Below are experts of layer 5 (counted from 0) of a mixture-of-experts language model. Rows are named router (the router's row for the expert), gate (a neuron's input weights, with its number), up (a neuron's input weights, with its number) and show model dimensions 0-63. Each number is 500 + 40 x the weight over its row's rms, rounded and kept within 0 to 999. Numbers have three digits each.
Before each expert's rows: a language model's description of what the expert responds to. This comes from a sample of Wikipedia text that the model never trained on.

# expert 6
It responds to: Inner word pieces of learned or nationality words, especially before -ic/-ian/-ical endings, such as epid-em-iological, gyn-ec-ology, Mar-ath-i.
router:529501544496498527468516506496432431427529541544472503460501469488522518513526455525497487528495444477509504517533595534536477457412506508501545490528514456430429469565531490523546525554508535
gate1:574534517435504562577480512524519538505567412473488488413490438442522507500503497491443497567421508499513507408507565416444454512432493547524497522514435431530451497565504526483529513508422455
up1:455504484570491491529512457449486550438529480467400543539481508426540521441485453526473422567519481531539536530478500423534498502478538480454498512487587606560576440489538538471482444498433513
gate2:503476452513567476533466467461460479433474414528428464476453549502554463510494537506430510471469491522578455572491499555522480446480501497438476501574471476464507515542503490569584414469475538
up2:444507502450484537473518526524516581525544525467511491566472465498552448493516442507495528451455492460448480456562489511446484515521484485405547533508493531516426510493536464489461467507549527
gate3:504475449513499492506514556528493465460550470473614541547492574417540595467519485548515512518538480498511523539602470558506461504515480471507527567512465512508527482508540461554555482444501517
up3:499534480494527470413502533461452524497464529474510606536545549472463562455470443486534422581519483537465515469507515541508502462450531541484494536512489525475465506487479485472543459487470564
gate4:470492567513498545455510533431485462476448506457527522525551492498535499448501467518499541505475453510478473505558511533534512434478392426493498537411465479522447476454524541512522535512537513
up4:492549501513535481468551490555548478512553492434452433510502549439516457507522484523431546482482518509532497522549530507594472506469427478525500495522613508564455503636442474479470524481465567

# expert 1
It responds to: The first three digits of four-digit years after in, spaces or table bars, such as 201 in 2013, 198 in 1988, 195 in 1956.
router:477503525447503540474474487461469455403480514525539604462475474466510469500421508494475476538519488481504526493539551485570497507508506545507554521541519412460495481495450523530546490523499550
gate0:478485486524539553543472540505570488456501513581470468461532461517429495522448490543522467528466485504472509511510444503585528562576496540463375582523471461505440533481519473549459483554507469
up0:540545495532436456537498475495500501507448551454467477481499522461434510491484428548503452563488530498540475516485530516441500495452492509492461540427465523473514539430534541442509385510462541
gate1:519523500508571503543524426484507543433489448520594569454401501483468511522498517461529469496512450506527467508563558549517450480530536567529540477489479463542612512511523528485531508434408493
up1:519486486494528475567441529525467520424522453490515505507463532489459457517564498513495467458486487493424532468520494501446533441534517540533475485533479525482514494528604535510509516561459509
gate2:515500545494485489445543508523521485461450527435499583474461475475520561529523542557535496527534530476503487516466462493501474500477454444467587538493530394564504471494505524406486482520605473
up2:594507547511458517497537500475446499468497451506600550507460551523496472493491574534504500522460469467465496490520481542497453490455463525505486559592490524466537533518426546481430475525546451
gate3:473484443451527514520464432431508457521540510462462438493495527460543513520501516505472481530427542566577528539495515470486523412486495545475456510485537502416528458495524545556494468539487525
up3:560491483456526474519526528487516492497530519539523529539493563456500499453520519387499480503491552561506526512495557453499538458444512499484506464439500509483530479448521565459478478514449472

# expert 37
It responds to: Conjunctions and connectors joining list items or title parts, mainly and, plus or, &, but, including, like, commas.
router:540466508468480539514480496494440429519446481508500584518479451495510507521473495478505471508518466419456536473504463473504399473419480526468539435539530478503450578513425524501542557514511480
gate7:552451499512448437538502465506458551521479517515449490489509537497479424506516499509468515538536546462428407536509421523497524426511445469442551517431520504419499452530492523574537504499492591
up7:495434557504472437507465503501482552530530534495483478430545504501527458568498512525524503494590528503472479487454606492558560495511530489542422482475474538478497434461456476413459506483514480
gate8:541494508509478559553582447563527566477494504454504460483525562550461469539485422539496515453617555484492504451501562501466519558478536548422561495500517484482510562501480503496548531532429456
up8:519568534477489483506506505466447499489445485453504546480506515557452512449479495460502553478522515465471531462544482460476502478487446513528453482491586438401501493517448520477432504545511474
gate9:484468440559475471488442523600481508562453460436479526498423493537460473566472534516461541454496499467519485527493615503486530578518474436401514515428454483536590489480482515492516458539512445
up9:595494553485500489551511338559495469509499461569467543557494479536496574539512476522582471535526465519535511438558524447504526479446474511493488443507565558449461574493522497469568461456507510
gate10:493506446490525438404520452524499487405558449524446451449513572454504509466519533490546490486500487507489504537506500475541511572476526505491487494469545475554472543501479474485588481478501517
up10:479521447487464506579440459548430519531585485502456488486498453586529436468451493495504488489544476544443500487494460461501479599548421520554551515471511521498506471479562478534517448551469531

# expert 24
It responds to: Mostly the preposition in/In starting a phrase or sentence, plus the and other short function words, such as In addition, in 2021.
router:432462566485530585445540515521432490544485542468525582449515428449487471502456467478459505553506443471493499514520567510524476505469493555533534438494508458515489523530415517511506514498534491
gate15:584522545546508540547530438435520445520537494461474443532525524563516500556501535433542509494566511501511447532506592507468508599521460501478545551514510495533461515535502409527475456482507471
up15:522461502500548470528542432501513497537457515503533489523531534540512503596490597596478515561521451495504544508471504523455437601557537411491516565495550469516491536474558470509515506538539474
gate16:488444473482517508538523407539515467532516594562559519524438434500523512402544538467517479489483492516520496512452511518528594435504525473509549527517466501489498562529512451462499495442486517
up16:520499517505486543410460401510551518488515499462553519491479484514518481518495428439484471477518540491500588461464486514533513460485483509479520539488483531471463549543465480525523533523463403
gate17:521512543578572479422471541468541453543512508491569530504551503509457488455529486492506509529504479513498512455548492442542498428528501546484499496462590423545501514513523502482489505505414441
up17:511512508398522489522543516501498459479503447470530403471487434504510485494492525503489479506463543501508323506519533533466491550500545476586428529463488533478441478535537465561504501470467503
gate18:533454567530504532482497460424496425530521508462542434435549526551479458580434520540497534536531451481488469568461466519467500512563506540464497491520479448503584508498567479528480533484512529
up18:448448448566503519554441405536432502435471576509477442482496497428535525511530541526510471506519557409531503477454550511498535530501629545572459578568530515509450470495539492557449548526447492

# expert 22
It responds to: Plural and noun suffix pieces ending words, such as -s, -es, -ers, -ions, -ations, usually before commas, of, and.
router:516478564471468568458532515498490462460487505496516502471475509381507484511442534502525493509532499577483506507527513545554444509416424524555498420543533409443513508489449465487532546535506438
gate0:546486556528464486442556592514518498521467431531505581453479439527468468484424579460550569419502526493539389516591520524448515452490432521510462501536509546472559548475501490477511502450512480
up0:532525434484490519542492585538538487413498531515472592438496464565463561483550484523494589432498558461404515474425537531519529523520506490441561503470526479463509523512504448437542563509542502
gate1:499462508501499539458546451499516504422540482468451499466464471458450566574431516543456523488497620487512479520466516482511464446504521424500468538532519457540589523553480540525487494506487443
up1:541476494435506526534502480445513517464542514483513488551562468478558488582486555505610498479500498493495521420511438530487532513515482499469553553563461507488500506485525528515575499515468547
gate2:564488550447440492469515495511524549528541509460539530444467575523489488525514523477550451566468502525509536483502535504482457476536496530571486463486528551494466463527487441453490494538511458
up2:441557483535506488521511591495419438506462562446429450547523538520559504622487485451484478462519531489506516552518489493510498450548490502539460428564446462497520433455474530501546530467509553
gate3:511559511508521488505541474473486509546446536502515511490493536503528488557523466441452528416597505553531471511539493595528467448466501530536482474500531469508445462498514441495516498549542518
up3:424441468545459512495535562463550519503442480522522544551527534444433533539509459513461496484505508485437457497453497491479444507426521512533487543476481450529547476473546563449502481524468437

# expert 10
It responds to: Paragraph breaks, section heading markers (==, ===) and the first capital letter piece of a new paragraph, list item or quoted title.
router:497520531476420565476538491490464466406509595540581512448450481436565424487503557507430530532494448513482578473545593508538456498487422533454499436530562473503534519529458498512553496458506492
gate0:562496522461451508518380469498570484500454452569518504524447474514514501480544439489553595557581515495509523527506554496554460510472526454537503465500555491487462499570484527545500475519504561
up0:571513491463494465473458502485478515468506475391538544516503448465517518505562442566474403433489493533512588420554468480579488488540536475505525494498517553488495455520532557438473537515476451
gate1:495487546431481482509500471460515559458447440518508466518413533576568519469488532476483522553478505528510470509492603487517475533473542485530494521450520483533479475593510505491474506527511428
up1:457482513452458529455456473484519481468486520504536517409512422588536544513453498557387475587557464494490509491548570489482494535511459499477493541587512465509536499512517456503491475446523499
gate2:510513460494543461525540446419435472509481564534490510448499447488529423547501543428525543494446420540521535433577497522552463544539520522475553519500467468460483554530476440416533497511547541
up2:450524415521510516482563477402482593500510518513507505500507530469510475462439486600450594543413484543483452461547496532469448485457488452490561467511376527468535496510491500488534426516566485
gate3:518440555509548461451453522457511448468498504548457482452533527459461513434483491547490477604533494526511459425514527516419440498504508418492436403490509466500488443503505460464528468510522527
up3:442475494549543542519504524561439532452452521526570544472512551408538432548438443465446547480456431493432519500494546518490468534451527545494465505492588563434454440433549490452503470527486489

# expert 61
It responds to: Pipe separators in wiki tables, especially after empty cells or numbers, plus some prepositions such as of and in.
router:514493500435450538463479463483468415468495556562503547469430463465542492493463510485494480543513449497443532533523555533546447478448445537502496419540505442470453524518458526533573562503495506
gate7:541502469496451514451428499584424466542504496425532536521475534526519445465542542471448502505387471503533555517563492487418525508522460458478488456497538497508470460510510538468484553519488487
up7:526525443526565532483529523506482533450525501563499448527565538534431478571448466508555490475433487481475494550507522457533532537448513539493416550521504441461498492515558581441480475525539488
gate8:464483510498459497491502523493489451476496449456558478526533438505468555497459534506476462538545481487475497505524397508591406515506506499499496540485429505505536459546388558469519549472506494
up8:467515538534505525481462443535483458475543504484497485479478530481482414530572507588495502492498453470486474507535495490498490487458524414499452468508468492456571541476571480543440488577455433
gate9:530548523470556507573508550573504474569489464529542555455516539521521485488478555494537447550440582515530394478483500458458472483490507476476495417582484449516521464490547531523498491508498518
up9:489457558489552502463470478512518459569530534456527461477528505514502511504541548482468478586476495468518502455476530500488437468475531560554495504487485521510525492490561513556479417526467536
gate10:458504454441533546407547462508509450458512512538514548515443527453503554538454478551473462578522480500541434486520526484529535453485517514529521479556498449412476485412534556526474518468498495
up10:532500454468514462428517489474470565524567436532586466549493455569579456486483465559479533428448491476499504470476545544503469500550518561470464459526522503511480494452463472554483491556515494

# expert 0
It responds to: First word-piece of capitalized place names, usually after in or of, such as Mor(occo), Par(ma), Mal(leco), B(engal).
router:490454502477491605470499465521490474512488536498510525408489463477527445518411515537506486548494501547542550583495542556501513489502481550505506507540524461525475482489494512486579519481505503
gate15:464516469522498509571460560486531541412504616523487489476527531484455431547488510471507460484544539470513482526487467601504493534486536483490508499548515490563534546535498487496462413500437528
up15:541535513543457477399496506534429492484474481465509491542529501492449515477472528437520448519515550502450525505474514497481494513483487493506528543493586478521497506563458543559523439479444434
gate16:520516482479435479460506549524500422492473490480548493489574529508490507517448496524531478447486610494504500589543487529452483475478563509500507563503535523587469500541550523453543541492540512
up16:519486426528472379495480483551585559554541512497527500523462515488470518472513434589504538552539517530515503578453468484526478480508477472498570492454513466486433512520468486460488510475465485
gate17:493471532426469563515466498506456562568521501533513592431532462511562549537526567511532535503506515543519512469503442566528518546524553466485458483501573415605459561507506462516564547506523458
up17:465573484452489536510525527472500528518476506464585453510498534470490539532573457571509473538481529427498501508471494499547461522497503454539456421519495478452411517575436472537542518430514507
gate18:504489545530544485452493508458478519485530475528519485508449519467496424508496523494487498571522530498415590542579513512440501532494495503444612468527508503593466482399527458520526543493491511
up18:523491420538454514461554561518531425584469499481538491511474535493462419543437510503502546501458534547577502531530494459471491449464471472509567454476503503476469445522471485523505510461533491

# expert 57
It responds to: Commas, periods, semicolons and conjunctions ending a clause, such as , and when, but, while, because.
router:530469481429449574496507538466485413426495513472485561507453501522529485532501523513420483572477418452507623541500514509551475470439389518531470503582479441457489488550479513540502530496487509
gate0:545534513432600426520486551516449570486415492516522487485599490534522454505476516472499556454431554549492511530547505568514460538532452511495454524495525458527507528538535541502553525451496514
up0:487496465557518507447477516478468509537572500463466502520456494435553550529459499477585497532446506486415497534455514533501551499568480527550425551542444500493536458488412479523494480512497462
gate1:468537560468508521488500452522514546540488542520489522527493514520482468528516440477460507497514467486502523522467493490567475498495435426460494502605540523480509521456421477511498493449441525
up1:519473560461452488479474520455458557487492535560526437458560506539524532510393536507498498460472511514524559542417551505544506438488535457428594505463472526519546480520520516455466522488486537
gate2:504549573555443473473484537490495505477531460449435423503540498505507434435563510492455559536511470438461467436463488461542487485456490491527541554517482481501526536519557460416513499536596553
up2:441453423518549554467496557475468491500504590455487546497458533493482553492475488464506505561448529507529478432483470498442489555522480561513505476517527492488530548589436479468458500478464499
gate3:430457481474416457519495488472492517532528518481565487495466566503485546483509423521474547467479497573536556521480523507529508469516509586468460526481479510443455458521530412484586473515478477
up3:473561420518571546444473495487472526514561451443529477476501512539517422394453478561484498497499472583550460494493485521537536559521542542487519523471435614495537478505499490463519517515493446

# expert 28
It responds to: Single consonants and short pieces inside foreign or unusual proper names and place names, such as Ol-m-sted, Lud-l-ow, Dik-od-ougou.
router:482469550474425534425539472476439493524509498522513499450448427492532455536439491548490485478475507501532582563520525558520487511474502504577506493554532434410483491501463476491573558542527531
gate7:481567531443419503465462494438554527583438516429491525431560490511436442501479430545415498469563459522479452472507487486550495463579522512520432477515499565490523477613477511455500492474486448
up7:433497525503569441479561539532530477530421523504438576495429512477559499546613515517519489514510500486487448582550522449516483444569560454536516486508504523494512477539521482474494495528516543
gate8:428445514562513503537545442484524421534453472528538517543458462547502501428484494455471467454483555593519548518519458494483433506521509558534511420415538546479469553460499539528471503566490519
up8:467505586490492513527470529406513428504521484547561532537509526592505492534522494436442415524545538542486498535471428466548384528528510479560566460452480502482465543507528468448455515570507554
gate9:513481499543496473485528404512512410595498599421493511398519497466518499514466491479467451492468582540531502577541497587543514527494516496480554486468415443501471530546501480448500492482547491
up9:402510520455514506541509514461490533501441532410470518520488492494491470531480580416471433489499549517482496448520515524491449498488501504453559507591435497461541424435457517481458530547499498
gate10:457432521450534438446489535461476492483510444428462475455444483455435488475465430516493551453445468459542499485530502540507521524412538507465503453493493478450485495534449481454493489486465434
up10:471479410472520461473427542523503519464435563445450464558478467597522500465461476543528570511526533458484523442498484605534538516499412506573509598509509428525519499465482550478519534501495480

# expert 4
It responds to: Prepositions and linking words right after a verb or noun, mostly of, for, with, against, into, plus verb endings like -ing, -ed.
router:459480511412508513454470513527453473494478509517474591457495469456491457482413511476448449555493459489443537505509547526520461477447470521427513474540488507445480502535424500566501571524540501
gate8:529502577407476465525562569558502495477537514497488514453421489544543497502564512546479517531505499494509524516425509457603503520494524453498482496483473527486566468597467505564457532549476447
up8:511553574522480518535515506490532517537526506470469492544547536403426529497513494511505529565486493567506547578519502506490473519487459526438485409465503509556485567523536545434473498457451505
gate9:502484531474489483368507454476486461550475481540570535487539500482495539480537468448501393466502505556497519478530477570504507461532547572492540603478458517453518524534535510540460455523506446
up9:461515490536528498419525491472471532492537532459456503531436565558476486549554428411532513518486436486510545478436426539435521426492527546503532481501469464484481535553509469554484540504513512
gate10:487416550484558512448556517547504445436544487502453571464461516501499496518518531477488461474454546494497512569456430515506479446495533508542433576531513500510513448506455470490502522546469585
up10:469535507540486477510495502504519533448491556463526524463562473464475480508545456487495498504477494569476523469530490471590493447479506452502483510422519440457430467467472523502529461550526520
gate11:444543428502526528471530478449497428476394517551465449492513569512500530497409477543574546479518491492471463460559526490435415529472473521508474509586507536531482541515474482563437528478540478
up11:487489526517554496508497576535397504491528507506521512504549480511531565521540463520539523523458402442537559472485480533521468601464476505447516472522499480432528468436473483472489411546466437

# expert 16
It responds to: Line breaks ending list items, table rows, song listings and paragraphs, plus heading markers and = title lines in structured pages.
router:451482540479443552501499459560491485520475560567482535455450500454499472509462501475449491528492449517430594534517561523512434503409466475475522511537548471492490497533481488549523514498569477
gate1:434443513502485462526469611529499463555455527478506509487550416464570507492463497487506457472507469515496508488489552512500478531505518492502537416447484438445419552483495453599466540460482430
up1:481465499546487493469512415537455564516468439484521481564489473501416528524540510495450491490460507462534506558530450583489520541519431458498487492504449554553526488468467529482550479461540488
gate2:450570518474560569472454471537513493532541461505440560513517404494585547536627470538506515483454483429512454527552486518515469534579463496478503483543552455539511467545506481517420553478534471
up2:498457583418500475556509454502517518491495496452469580519503465431484534482493507572505503475501463442489495514396464547463573498523497503494483524518464455571547526504576507558468532531451553
gate3:479526548497574520527571518549514525465476515507517562504480534514432544529421503519444560565443500514422505494508458499546525449439569506466506456496495406492485504606440490507498396557594555
up3:554503452508499488463443491521473536513507552450554466540441474568495609481471531489493431516439546466553382546546411486534519528477430505475448516588490527506529526552503450441501489477548452
gate4:463491575505538467514472524523527449560525563474538475493551503480465518490482499510546544477542535542528588475528462537455494429536573457432405501463532533531432570508542521553494508490521524
up4:470525513530383518570499563560495502459469524496496486468506548472486447521486420513441377459516521470514459491443487511436427528496469525493478491504524461500534521497514498453534512509426579

# expert 53
It responds to: Single capital letters starting proper names, often US states, colleges and NCAA in sports tables, such as N in Nevada, O in Oregon, plus stray spaces.
router:482541528460443566453532518462476452433516556536469573454457457506555481460488468495517478555488483461528553522531525598502450497467478583405497486542498472535497539490393530494553529526496549
gate0:510471491502516531447564485518466497506524475535494544468517437557464497524496548490508446556412509472466539478539552542427472543482502510515555469530531558507440516461491513510528518510448547
up0:534496531561504481529530473577468522410475565452506531497502506582512531475480462497515494421542501510492514491471615548454508500458484447517540546476465407510522488478490536409586511549463519
gate1:504469517521487539488531524523495518508518479447508509529536460472525497522448520513566615542497505509545522523530512508464548493480498549490491480578465460580535439490531465524423497560523522
up1:491521548530545487504527507473548518523474559565488486469521554437504484484451560426418499466479518482519513501478507479434424467522527465529577544525463459505528502488558465472457451497515519
gate2:554466511459450552545500545573470489465532475478460517539489419437519473499507529540452404524430478488567464455491456478528490500503549559495403429419533521444530477519500572535532502471516561
up2:483465524520461555489553481578500500574458545530417529498478435511466540473498534511404508493510500497598495456419514518514418493499454546506489536459515511513448550517501522462527460526540543
gate3:452541464468497491421544518471507523482487463567539397516552497488493473389506478506511480460546532491494559562472497549498449519450523458458534573507496488502553463541400521521468512491436512
up3:461593431475528448497508517451446469505481480435449552486445513511534422490459583438549525550546525546531467488490416509553434475512466546450479498427485504471460428456547444466526553575535511

# expert 51
It responds to: Past participles and verb suffixes after was or were, such as known, released, produced, col'lected', considered.
router:504474517455449539444489489522454453466453542551499519498479496485502491460490481495477409557486472532440573498519527556554452460471466553507512422525510474443517454501438466561574569532518507
gate0:544613522490484529460457471461479483572520575439521461435548497517501509505470543439484414573534563458524570560479468504510462434555495464499473457519499513477435517503462375557555532473566501
up0:507513487477483533478516474481500437455430450547531455440396528503496482499447492474431542513494473455461504407505488477499469546609469536490562574457524492503428485472506504506482530498468563
gate1:496509416539507502485519433359522473519465444529481542497541462449480429482548530509492474508507468551468491530540531525530406510510497498447576444537573539491474457521474504525536504566535472
up1:545468454488509579498493485529469482551479515563530510563443543559466435585449486534430438486495464464559498549443507488540570490534456541478416523519514492530480515433464506472502511442459472
gate2:508512543463481501466479468525482428433482493475427489486545412516441483510535556568515527435570488482461529471500520590514451532468509449529512574472503503445507475497468495565487496454521541
up2:500470495506547528521513446494460544526522496436436529530459525529456481446507490416544547533413414455541479468439495494515471487554548534526414499562482509431557480519518546495454521545525403
gate3:418536560496494509441422487517483504531512460522500501490483574545504506515458543583460437523509556442468505484529464511533434541491487480474509424552558592481528524508491520534552524461506487
up3:555527576472505497526479525480581498516512493451496455489476516485467459531538506474541530452520519457552547486493463562482474474518511474444446540408453475388467529490478429509499504503431488

# expert 14
It responds to: Inner word pieces of transliterated Arabic, Malay, Japanese or Slavic names and places, such as Sheikh, Sungai, Kyushu, Umayyad.
router:512432517462508538458498503481475478464505503516534510410491478497559454513496520564515474510487521540481504583489554556541510524413533571498463468567567453434452520491494515543546522496480486
gate0:527515495425466516468475554471538485503613512470494546524499534531532487614486503523494549430495480565523462464395485554540483497490543526482463494511531498474437492528537481534441473564512499
up0:472536532601559526468546522528471466466618515456505471543413498467512460526571465524468429530509527614484449443552502502463482438527440546460555456483490535468506472500523518464471497558509511
gate1:576510499508533472454524530498513528534505545467454541429496458459507488508523585538506540465510494499498507566474529517487454565516492575476502604458515512475515547474423497564468486556533473
up1:506545525507439523522477484523505492538532446482479553509554480526435500503559461534491566515408565528433478472537488477545505521500475416502433526439454493519513561525411441506506514495505434
gate2:435529456518435490525513537480511457598484449535498542514505527515508528573528469530500476506573506467511515513444541545457523534495452523471454461581508495416550493451486518512519530468476414
up2:534509449450530501542566495571543508548547482496464492497464544546447482448511559516560533566460531563434502480525510486500500495453540487483542545492521437512461466444577481456481551446491494
gate3:507517473454555525565426497495500468529559544499445508503499496498517489466539529578462504513486453480418499553537497466482529481513586565524512475430477459540598556486485588441488500488512480
up3:533400499600432539531522455515581494451461507500476472455514447477505492503420499508556500518512514507472445511550567551469480492482558517566559538478453489590457490529463564512524430551478470

# expert 41
It responds to: Function tokens like the and The, and table pipes before names in sports results tables, plus commas and spaces.
router:487525514400478513407491536469460481430504533506488574436461491445493497506441531489425439581473503511465555560510501539495452480450480520446460469512509500538485508514435496532480557521446488
gate7:514507479524564499403411471499538486503519484534460498494503476489579519590482556496505546494463424489521517542552500484560583505470545474478493511481516521500551456503435544495433449508483478
up7:471515511593455497531579509452527535519478494464509510479470458530494472476466544474530471417548495543511488514453555514532508483533434529513515526519432515600561485480450515505457495547485458
gate8:504499548500498522436506494511573559460471511435534484556526470546515473466486495504556478444555445490494514507553424449461457541505486510525573487486458519396509472437485424468500554511437473
up8:437554501552460428461494518470528560522558499456523533486441508468416488475548424569444524531549512497511609491536478506549558533524498515472429468463467479463509573528476523543493540445466497
gate9:516449508544563513429477542472555473575470481579464503504502524516508519400504445477499501577476497498526507536504528515431494475493501540422565463513496489526434517503516579559457561466489468
up9:514494518459454465543522467457585448486472562547488482485564465483462539522512508583563510491511546512500528502492558477507468527520488502501513461562514541535455515476496499440548509508477558
gate10:477479589509505443472518474455478432535427485487532544520418503506525521493489482507449606511537466464502477478509492453494454500520540465524470501508515529566490470370521551476424516536464513
up10:575498509457535532494508510543483376538551535507468425492518598505534471508453464468553492554465507577526456515429485525474546582535469410489496443476509430490491478556510470559474449475497516

# expert 8
It responds to: Digits ending years and numbers, and field labels in infoboxes and lists, such as Province, Coordinates, Affiliation, 197-7.
router:496507542464457527472491440546491417521520504519494527488467510475503459525511506438497447594488526555441503545500553535529398481426469528538487491577509475488479452556511554595551547555499468
gate0:526481556553399487444513433524561522530457497565549505557507503535552497519468512531487557497437546499472482513501510475550443468449545475476553468537577521493481513533481473517512491538542523
up0:550457458548472487467547541507492444527496519512419481488482531516452557484479520525488519475422535465491524543490445475546564507490525560486543447528495505482502477450449529462598525458523481
gate1:494504533490488524551505488485519506544534503469540512484440592513506474453425524488583508533522480419554525458547497518498513433428516553479482423518514507552494529521481555585539439478423477
up1:512498484491513444555451505472520523450536509468536517513443512409471576505474514502496604556470576544460482516514466521476524527488483527466471527526468548510469558455415464478456572430549528
gate2:405485550522525545494536465493493470523575487574496496489477484469470549478469456513563482511510552547457533491503539457518492536502573471543542431541541542470549473449522486547517442537439575
up2:535461514461512494552519557520514427479556445577494460495519462532499486467514480499523492468483467533528516549512479521517486531474424437553473501462459618501473499571463568507469529570525486
gate3:535548481529508530425538556539454429511534479484549439536480497540428440470486460507577573375505524490559504525478529512500472399491511479499454532518461564522550462530423543486539550471404514
up3:500491489476457466522487457375519490499486518557526507487499505526490475521465485478537482465558414484532546523592481526508469612538484524554541525485443511545479491511542514580487462535505378

# expert 20
It responds to: Capital letters inside acronyms and country codes, often in parentheses or tables, such as DAR, SANA, IUPAC, SWE, USA.
router:498547555481493544362495441542499470462522501552476571494410460446568472468495513484490473510537487530483554520522549529565480478483468564428509480553514453433499549515502522522609533476470505
gate0:450471487471533536453466497537440559519486495407425519542514505476486434527531465445483446480466454511467507525550538463463474555513408513480523498548577522499507503513482511484493458499517447
up0:498475427520445507558528418564531494497457478554581502543511456551573490497504522494538479558528484483566494455442450473520516536511481456527451531514552546533467494459540455430493470461452467
gate1:489519511493522502493489478484555529473550551517484515515438493553536508511488484457535479416527542522479478509451490485502529541494595483496493489527522463543519440482510431515439522486543490
up1:448501475529511567490530490554519462536522480511542475504520464515502455496512421555511464488500552448483457523505520527450513414517483463555511450544456503543448506479489491475570566515439509
gate2:506487563553543521497559539468486483488524478566511483500426521556576496455553604543470544482495481552461488483502569466534487441387527494524519509520447494517486541546537499528483501468477482
up2:504495508447507483520508466438485473528577464447522410530548527506541549482515491524531495484485563434524481519567507539462480499428392485513573467471496500521523475536532439482539540491479551
gate3:558515517514525472408531462536466450547541486455488527531447545485529480520488506551452484562458558509516567563542480505396435497470463504432543478508489501558449485438523497435525492521531491
up3:479468493529482568490495472488547532487532484541467546534513453472536578513485459527529426470495456500485473513464566456511472504526473356460473528531467518421590522529514463499474511507459553

# expert 45
It responds to: Word pieces just after a word's first capital or letter, such as G'am'eplay, dist'ric'ts, s'le'eves, S'hel'ter.
router:514513537490462475476524490486486455487516565485520543487511410441540469480477509563523465527537490444526548538496590556535500490413487517481489471487501452413468497523520507520554527465491451
gate15:517475553410545418436452436445509510459446591570479503460520482463578470540570548534538483515480517510530510500449492499500554505450486493513474522540491480466489406510527575503551504489433509
up15:488550478525479525495461449516531526534411576552515487535491498420524481511539504562533466440424450495512507491516486463493506513540517450414431475507510503484504525508414576529474493482463457
gate16:489487568528421534495532483436522460494516498590496470504495481582554486446464477558542507439565516565536589552556475549522491450481560538454457527592509532512479505536525450507494492480547460
up16:513418526523481471521440506492442504531608474466455531449531470580468510503502466484433539508469516481573497549508465528429485458549535456519511500406549499474509486517504576461483504534471422
gate17:518407493502455515448489577518574521472476534506508567498542515450552417516431492468531466488491481562470528522552482507427542470553462520418560417508548500440448472468531426544525483466477543
up17:483450487479485478564485395504517520497538461479442459510433551459471493477534481530516453446498532488444438459531513417503472525471459553415508554455554491409482512488457446508557440537492511
gate18:509546493517471526520515546458406447521501518528521412517458430430560464540481488506499499491502518543464496451529491441457479588532448504455498472525465501437435523570464517405483478455511532
up18:539522515512545441452453474529566562493547562451467521509506458473443522483495472433537506543551531443467521493521436462440504515501548579514564519506501492459565434503446483505547584500527527

# expert 31
It responds to: Middle and final pieces of long Latinate words, such as nt in sovereignty, id in consolidation, im in proximity, ability.
router:529527469471455491452466428499472453440473535539509488486481506467479440542471490556516441536535445471461531497536543568552391457390466512532476459491473455414425503543498553501549558536497534
gate8:522449537558502536503475498507517537456476521518548498511505474463544503429524503461507420548545452504505503485489466573588508443470532474528434550520457450440507503550419490533466521472515578
up8:542534411588488466531531504518565441451484500509556501571538503520485446457462536514510442554497447491531566515550453485515494425508535468487496539496452497535422441510456514488518494459539521
gate9:517462465457533473526451480411481506522552461514553517583499492427507579477598472517528481447559545520509483491490517587545523522493448591557486518533438504518515552498461556519498460494448492
up9:500498432474563425497510522517490436556555539414481455547456430511533434480542541488523607487466468562430517557460485534446475478469538491558559531552524498524533475530475503484510521498513526
gate10:512516513480551514492491497500534479505544478464544459489489520449503518456519521489470452509465530491530524457452436568556564574498503414462480476436495484476460480564519462492517470504528467
up10:530466459433415576487604536510504580447449493530558425478517488481453537487493544542526478511493485536534490576466426556507542573446485477538513555535513481494542503519558492538539458461490490
gate11:489591497449524472487501509576512482479493610495530472535488444451500500531512458521473517534526514419439469473500495504520463404523515398488457489513529493473473499549510512499486591457490480
up11:479549351554568551478489609519544501442534537478459547545457511547484505548493551538506522528510549492476522496512477508512438529516484593563512503493470507542467528486469555528528510439501535

# expert 39
It responds to: Line breaks and table-row endings, especially | followed by newline after table headers or rows, plus paragraph and heading breaks.
router:534476507408473507450509442517446486502442568526562518499452462493533451520473525523456490571541433504475569493583512505556479520429437592506527430487519501455521512553491488478581555523529471
gate0:529517506465540460476477498444507467526503515540511490426516540506458379473521507504520540553453554533455491498571546500469455554457497510491496478553510449482531512504481484549571434490412468
up0:484488445505511542499505435442481558560471486499513501468497535513534440437518525528581596514477452436429484495503549442480533526474463447485537442473479544417478505488525470497508548486479525
gate1:508468507456553487571498532518499463429463535523592518526514457489426451454465483514564535521473523488491504498496450582544479550413457529596512466525443476431498466513437469576523554447516484
up1:554441507532471572382527521533518513463490489506411488477436519452478457525478453440479482518493458532572432555487483518500492423550516518574491496540487588483448551493515417506481510515487545
gate2:466462465449435474502518429508506455544471491503513461496443461517525488445558589518439480512471399428523476540480558526518555572484447604509530518437545498498503560489491458483511568445475445
up2:464507525455462496507532440492538487470546529462512460444541491490472478501528569482455474479462451445468527514403497421471564500465451446471589460491538452515485509507593515503532472519409549
gate3:415537548481452507593495462486522447513459511517512429483526502526589453539473504496427514452546529438545489489583497531468522493489531502499534503548539541434487518483524421507465549531450525
up3:468503527487565454519514536391542493539457539448494492482445552544498427489558493510509526496502548550534605514525540552464485526509588524529499527516521528488531398525586468454513451481482502